Below are experts of layer 5 (counted from 0) of a mixture-of-experts language model. Rows are named router (the router's row for the expert) and show model dimensions 0-159. Each number is 200 + 40 x the weight over its row's rms, rounded and kept within 0 to 999.
After each expert's rows: a language model's description of what the expert responds to. This comes from a sample of Wikipedia text that the model never trained on.

# expert 57
router,137,240,223,279,146,152,189,171,145,164,219,251,219,228,268,237,178,177,137,196,180,233,178,210,251,196,244,220,165,203,172,182,221,198,170,216,184,162,273,248,153,188,234,170,204,211,228,192,217,230,124,172,228,191,248,202,174,147,216,249,126,261,236,171,184,88,173,228,264,184,171,165,121,249,221,217,173,237,156,196,221,211,157,160,175,233,241,150,222,276,155,165,141,257,285,257,174,164,195,270,211,254,186,175,184,136,180,242,172,196,162,120,243,198,161,223,226,124,174,193,256,160,193,173,214,175,195,194,221,243,241,196,222,222,224,213,249,229,192,188,192,154,212,166,194,145,162,193,221,315,218,113,171,260,166,235,208,175,165,149
What it handles: Direction and place words like South, North, West, New, United States, U.S., County, km, and coordinate marks in geography text.

# expert 40
router,265,263,261,157,177,159,189,81,205,142,256,192,196,295,224,229,254,180,289,151,253,156,179,170,229,192,189,231,113,194,159,155,250,159,182,154,147,253,216,238,164,233,220,97,246,256,170,221,176,185,201,197,219,173,233,212,281,176,215,212,210,146,226,208,210,200,149,234,229,212,132,180,235,281,234,205,182,245,132,185,189,132,227,150,232,254,158,171,158,232,189,260,169,218,224,267,194,222,215,199,188,255,170,205,160,157,198,171,187,195,178,223,137,161,143,213,226,183,143,224,193,220,163,158,238,207,250,167,207,212,204,208,134,205,184,219,257,201,184,200,179,183,179,199,213,188,182,262,285,158,151,174,155,193,178,141,235,276,240,192
What it handles: Closing parentheses and final year digits in dates and citations, e.g. (Watson, 1879), (b. 1940), Poland (POL), and table pipes.

# expert 60
router,181,213,177,225,223,182,195,152,153,139,258,138,203,231,172,181,258,209,226,204,174,243,182,184,232,244,185,183,205,191,162,171,163,129,163,147,156,271,201,240,184,188,242,101,287,226,227,208,190,208,92,160,231,120,223,211,216,184,219,169,233,219,164,221,198,196,152,181,191,195,226,195,118,216,246,256,170,240,140,252,253,219,222,173,163,205,222,159,223,174,158,205,155,319,260,198,216,270,249,252,220,282,179,166,242,181,188,304,159,223,162,158,174,198,170,144,190,173,174,198,187,178,141,174,226,179,228,267,174,257,189,155,228,204,173,184,304,242,217,200,241,215,162,162,234,155,159,184,196,243,260,188,181,237,194,194,248,218,143,243
What it handles: Word pieces with em, om, im, um inside words and names, e.g. ceremony, temporal, dissemination, Tim, Tom, often near non-Latin text.

# expert 13
router,179,248,235,206,160,144,157,138,181,156,234,130,165,247,201,166,219,159,175,148,233,247,161,185,194,203,182,275,149,233,149,134,189,236,159,175,176,194,241,271,170,189,219,148,276,212,249,224,173,224,134,178,229,165,230,201,165,183,224,172,161,180,161,192,223,142,201,225,214,193,199,146,167,201,279,240,199,245,149,191,237,182,192,175,185,247,233,187,192,237,140,214,128,208,256,235,246,218,243,212,228,181,246,181,232,134,196,250,152,223,132,191,181,201,204,236,231,235,178,254,185,149,151,161,270,156,259,229,201,285,232,171,236,239,208,180,248,309,128,155,195,187,180,138,251,160,139,213,148,255,218,122,163,231,142,230,218,265,172,179
What it handles: Capital letters or short words opening names and entries after pipes, semicolons or dashes in tables and lists, such as B-artoli, Party, W.

# expert 43
router,218,237,208,273,227,189,261,118,111,216,292,231,190,208,171,208,184,151,248,184,239,182,209,245,263,151,245,195,160,180,193,169,196,205,198,231,181,214,189,216,166,153,161,212,156,159,218,136,190,237,210,230,200,134,178,291,254,215,263,166,216,202,182,222,311,233,250,223,206,209,185,217,196,224,311,92,172,213,165,229,197,206,160,206,103,248,201,184,208,224,158,332,170,180,225,274,200,202,221,148,162,218,177,110,258,123,174,223,191,203,205,170,174,197,197,152,162,218,171,153,161,196,199,192,177,220,216,185,185,204,239,256,181,258,205,178,211,218,202,203,181,243,222,145,178,231,180,166,124,171,234,211,195,277,190,259,205,208,224,185
What it handles: Commas, colons, pipes, slashes and dashes after names or labels in lists, infoboxes and tables, such as Warden:, Wimbledon:, http:.

# expert 61
router,198,208,241,195,201,188,140,208,171,142,216,144,202,227,220,165,241,110,178,220,169,169,172,191,239,171,268,246,155,137,126,186,140,285,179,114,238,251,206,232,184,247,227,167,192,213,243,197,252,224,124,252,197,236,198,190,203,164,176,244,107,234,169,149,272,163,151,239,174,149,219,205,277,184,251,137,175,232,197,212,225,144,179,150,175,283,237,154,246,209,171,237,171,107,181,232,145,180,229,219,196,239,154,193,239,196,162,186,163,251,187,150,177,192,224,205,194,243,164,238,279,216,208,178,169,204,223,271,185,262,279,149,203,164,215,182,245,266,205,223,201,152,198,209,237,266,158,175,164,188,235,194,152,171,131,188,216,208,195,147
What it handles: Hyphens and slashes joining compounds, and t/st/T pieces starting words, such as drag-and-drop, tight-knit, Morrow/Mark, st-ruggle.

# expert 24
router,192,227,233,227,184,153,187,170,176,152,189,72,182,235,189,187,240,184,201,170,221,232,151,202,180,206,173,275,170,227,154,148,178,272,168,136,172,168,249,238,178,209,205,160,250,234,230,200,181,233,128,174,251,185,223,192,184,172,215,151,226,216,185,216,223,181,212,229,280,197,216,169,151,223,231,225,205,233,151,214,208,185,203,158,192,222,248,174,181,231,136,184,142,194,270,245,259,221,237,205,198,191,270,201,250,152,160,224,162,258,138,196,194,220,208,195,247,201,176,273,132,161,152,170,263,176,239,224,181,295,257,168,270,238,186,205,251,273,130,178,138,140,184,171,280,183,112,171,169,225,195,117,182,251,138,235,218,264,164,176
What it handles: Word pieces inside surnames, taxon names and other proper names after a capital initial, e.g. Buechner, Goldstein, McMillan, species authors.

# expert 32
router,167,229,207,156,165,167,172,115,188,196,171,141,169,201,149,195,208,216,151,166,134,243,162,211,146,157,201,234,195,232,173,203,204,234,186,228,175,167,212,210,180,213,253,212,289,234,206,150,238,216,198,98,232,209,213,182,146,214,211,158,218,218,202,244,230,173,224,227,168,216,171,206,166,199,327,228,216,224,214,191,220,205,163,152,200,227,283,147,178,275,173,208,161,173,245,230,197,214,272,209,305,187,222,196,280,186,187,184,184,167,115,231,181,214,153,173,228,226,168,255,174,105,154,160,264,158,197,227,230,273,278,150,229,201,281,178,261,277,191,212,123,182,140,192,207,182,194,229,226,193,198,156,203,305,198,165,224,197,196,168
What it handles: First syllables of proper names and foreign words, often after a capital letter, such as Scot, Mel, Cal, Wal, Portug, es in Beswick, iet in Vietnam.

# expert 33
router,213,208,241,282,213,185,136,218,232,163,143,195,166,269,188,157,145,186,203,155,208,204,180,178,204,184,242,287,163,236,169,132,310,207,115,184,177,95,237,270,168,180,185,177,201,194,221,261,231,209,163,251,194,130,258,210,146,216,231,172,213,229,202,228,211,228,163,280,188,174,185,231,212,165,210,258,238,224,172,174,226,177,205,200,269,214,275,198,185,168,196,274,150,230,181,268,150,234,189,179,204,174,189,162,233,184,212,207,188,208,144,144,228,173,170,144,237,255,178,225,184,162,175,135,233,222,235,267,219,204,162,138,241,302,239,197,249,222,207,209,150,218,249,173,180,125,175,226,149,259,203,136,166,194,175,150,199,189,234,136
What it handles: Mid-word pieces like er, ic, ac, g, and capital G, inside names and words, e.g. Ball|er|ina, Mont|g|omery, brev|ic|ornis, G|regoire.

# expert 59
router,206,230,244,255,196,174,191,164,102,164,195,122,185,260,138,242,213,163,159,197,274,185,203,195,175,227,225,219,224,263,141,235,172,151,169,270,245,222,273,235,148,169,247,193,285,226,203,228,120,220,121,134,186,168,238,211,249,151,210,229,216,136,164,214,231,214,169,207,189,226,191,148,190,153,227,190,256,195,176,216,206,216,200,185,154,281,208,154,196,279,130,161,207,200,253,205,204,204,216,227,252,220,147,171,242,186,225,171,156,243,200,205,184,244,145,274,213,267,286,193,187,183,228,161,181,149,188,156,154,226,265,195,141,184,210,201,219,211,221,148,187,138,225,107,216,192,185,216,127,216,181,176,173,237,164,247,174,247,129,145
What it handles: Month names in dates, usually after on or in or a day number, as in October 31, 28 April 1963.

# expert 41
router,149,236,178,235,135,202,195,171,192,164,253,178,208,195,191,163,207,195,201,190,274,233,173,227,178,266,199,189,178,146,119,162,166,159,198,250,156,213,263,235,127,171,274,194,193,263,235,229,175,216,164,171,219,164,226,236,206,221,194,244,236,197,186,166,228,100,186,251,186,184,258,113,208,187,213,136,206,251,186,242,208,174,218,215,234,233,177,208,290,251,219,211,226,222,138,207,269,246,221,171,154,226,184,190,188,140,203,218,184,267,192,169,163,227,210,280,193,253,235,233,178,229,197,103,235,122,272,153,207,235,177,189,290,181,203,149,204,227,210,138,182,235,126,181,218,135,166,162,153,172,198,176,179,217,105,194,269,225,215,117
What it handles: Year numbers after in or a month, such as 202-2, 188-6, 197-, plus the words University, School, college.

# expert 56
router,66,262,229,224,167,180,162,141,147,216,238,184,196,252,153,201,172,168,195,153,169,232,181,170,171,241,227,225,137,167,172,150,185,210,165,217,152,205,211,229,246,171,244,86,181,227,219,117,195,198,186,190,192,216,221,188,198,182,253,237,212,151,144,154,250,226,196,229,258,233,216,249,218,221,239,205,178,220,192,210,192,197,226,195,182,209,241,204,176,261,201,169,197,318,219,231,173,238,211,202,257,191,269,162,314,157,180,198,150,189,209,173,158,183,278,169,174,210,167,243,173,186,207,178,285,259,236,217,132,204,208,153,140,196,220,179,142,207,225,175,267,158,172,235,166,237,175,213,170,178,163,203,111,272,149,248,232,260,250,154
What it handles: Line-initial dashes, pipes and bullets that begin infobox fields, list items or table rows, such as - Born:, | United States, - Source:.

# expert 15
router,174,245,179,186,165,184,213,126,165,148,237,168,177,173,129,185,272,215,195,199,146,198,117,137,230,175,204,215,209,220,165,228,162,145,106,230,195,137,229,186,179,151,186,199,282,193,322,230,172,203,120,217,207,188,237,211,155,219,213,201,153,155,165,154,297,180,211,218,191,220,169,217,205,184,286,227,138,208,178,174,257,165,235,227,241,237,238,191,219,174,189,185,218,206,290,251,237,143,241,255,217,184,207,221,272,195,167,187,211,251,128,170,153,195,148,203,151,294,178,245,237,171,188,224,278,212,211,200,214,236,223,225,245,188,143,157,155,229,176,218,185,202,164,138,267,258,189,194,193,167,183,152,189,231,127,164,190,232,190,143
What it handles: First piece of a word beginning with s, h, k, w, ch, sh, sp or th, usually after "the" or "a", e.g. s|earching, H|orse, sp|hincter.

# expert 44
router,133,227,204,202,218,177,182,204,167,191,256,151,181,149,177,234,206,190,223,182,124,151,111,243,161,186,259,208,162,148,103,223,212,214,170,220,179,181,222,263,185,146,240,121,174,241,244,199,182,224,236,180,228,171,207,224,147,195,197,108,167,258,186,243,231,180,166,239,163,85,220,188,118,159,272,271,251,183,230,191,323,200,177,116,222,225,257,208,196,187,185,196,165,190,190,207,246,199,220,145,213,183,177,198,241,187,142,157,198,227,188,145,204,184,184,238,212,189,250,275,191,206,244,185,274,204,267,190,159,262,245,223,208,166,250,170,217,254,226,206,207,212,145,129,233,238,192,190,202,217,197,94,203,256,180,202,213,191,224,227
What it handles: Word-initial prefix pieces like con, re, ex, pre, dis, trans, pro starting longer words, such as convince, Exploration, communication, depictions.

# expert 19
router,236,239,209,195,236,168,258,129,197,194,247,262,169,186,246,235,237,202,226,212,247,209,232,232,187,267,176,218,155,252,136,75,192,275,172,228,196,269,226,250,209,177,226,198,175,257,240,180,201,186,206,175,248,197,245,192,243,176,197,206,195,229,235,246,227,166,247,265,170,176,193,145,137,261,199,146,191,204,185,209,258,170,178,178,121,220,211,201,170,286,143,170,244,240,234,221,234,179,226,188,183,238,179,183,156,126,118,190,188,233,144,143,211,224,175,208,210,156,218,251,136,203,182,125,206,217,182,206,144,216,226,256,200,250,169,203,264,200,149,121,110,223,173,179,268,140,170,176,132,234,128,170,180,194,168,238,128,194,176,216
What it handles: Country names and the final pieces of foreign place or personal names, such as France, Colomb-ia, Latin America, Braș-ov, Acanthur-us.

# expert 3
router,189,243,249,203,169,138,143,144,163,164,230,97,181,233,199,181,217,171,169,169,228,248,151,202,186,203,198,284,142,239,148,139,187,239,149,156,170,212,255,258,171,183,209,163,278,229,256,222,181,237,132,181,239,163,247,195,181,179,236,156,182,199,172,197,238,146,205,255,195,199,200,159,161,208,246,241,203,241,167,198,235,173,199,170,176,263,248,188,191,219,138,214,130,220,265,221,240,210,236,183,220,175,243,177,246,145,178,247,151,239,162,178,185,199,203,239,226,213,168,245,171,157,146,156,258,180,247,222,203,305,234,164,241,240,174,197,261,273,115,152,188,171,181,168,247,183,122,198,166,256,200,123,163,237,123,226,216,256,176,162
What it handles: Short tokens inside wiki tables and data rows, such as dashes, plus and minus signs, zeros, degree marks and country or team codes like ITA, JPL.

# expert 12
router,178,215,213,220,162,141,226,90,130,191,272,183,198,285,239,214,280,140,172,202,213,209,177,196,177,182,249,278,117,236,159,197,191,174,189,165,190,212,226,210,187,204,256,188,245,207,216,220,211,281,149,171,226,164,189,228,255,230,266,198,224,162,178,225,242,215,254,197,203,177,234,223,220,227,232,211,201,235,112,256,180,118,216,199,190,259,174,229,212,163,160,258,135,235,230,230,171,176,198,251,294,211,166,122,176,121,212,175,155,210,85,205,138,210,244,179,164,213,172,198,182,183,201,205,192,168,202,274,238,215,177,192,189,200,187,256,178,194,187,179,159,159,252,121,174,184,181,299,143,216,217,207,198,177,197,282,194,266,187,193
What it handles: Pipe and semicolon separators between cells in data tables of sports results, track listings and election figures, often after numbers or scores.

# expert 47
router,124,238,211,143,269,172,251,211,154,155,231,239,170,188,173,153,300,200,191,204,284,248,232,277,190,220,213,213,229,236,153,188,247,169,204,194,197,204,294,258,230,190,188,163,183,219,235,174,233,226,197,200,219,179,259,230,207,149,184,215,174,152,203,180,154,153,175,229,203,226,219,65,240,182,182,172,128,212,227,265,237,179,181,177,171,226,167,167,191,221,149,186,188,265,184,234,256,230,215,222,202,261,120,128,176,221,153,223,126,201,188,144,216,192,212,250,185,229,245,157,244,144,188,201,155,207,256,173,164,213,177,149,221,215,167,230,229,222,179,198,152,199,187,179,299,242,152,243,162,265,154,153,206,173,107,174,144,164,254,209
What it handles: Endings that complete abstract nouns (appear-ance, ab-ility, domin-ance) and common head nouns like game, song, album, medal, season.

# expert 35
router,142,194,235,188,188,213,249,190,176,140,218,188,237,247,220,208,188,137,236,190,198,217,102,213,219,194,190,257,172,268,196,190,200,215,177,176,188,210,221,245,215,149,177,145,215,142,224,214,185,206,212,178,208,163,191,214,205,254,193,149,145,130,72,184,198,121,195,227,212,144,166,161,142,194,253,195,227,192,211,241,221,163,208,199,235,224,245,235,267,141,133,271,97,270,237,238,187,224,202,232,240,192,140,193,273,149,170,227,182,180,162,139,261,240,208,227,241,244,210,283,149,203,208,122,264,231,162,205,220,248,232,190,187,230,128,251,148,255,174,175,260,153,126,220,236,199,186,230,210,225,228,177,164,152,201,138,144,239,210,184
What it handles: Word pieces with b, often mid-word, as in Rain-b-ow, for-b-ade, Some-b-ody, plus word starts like comp, att, ab.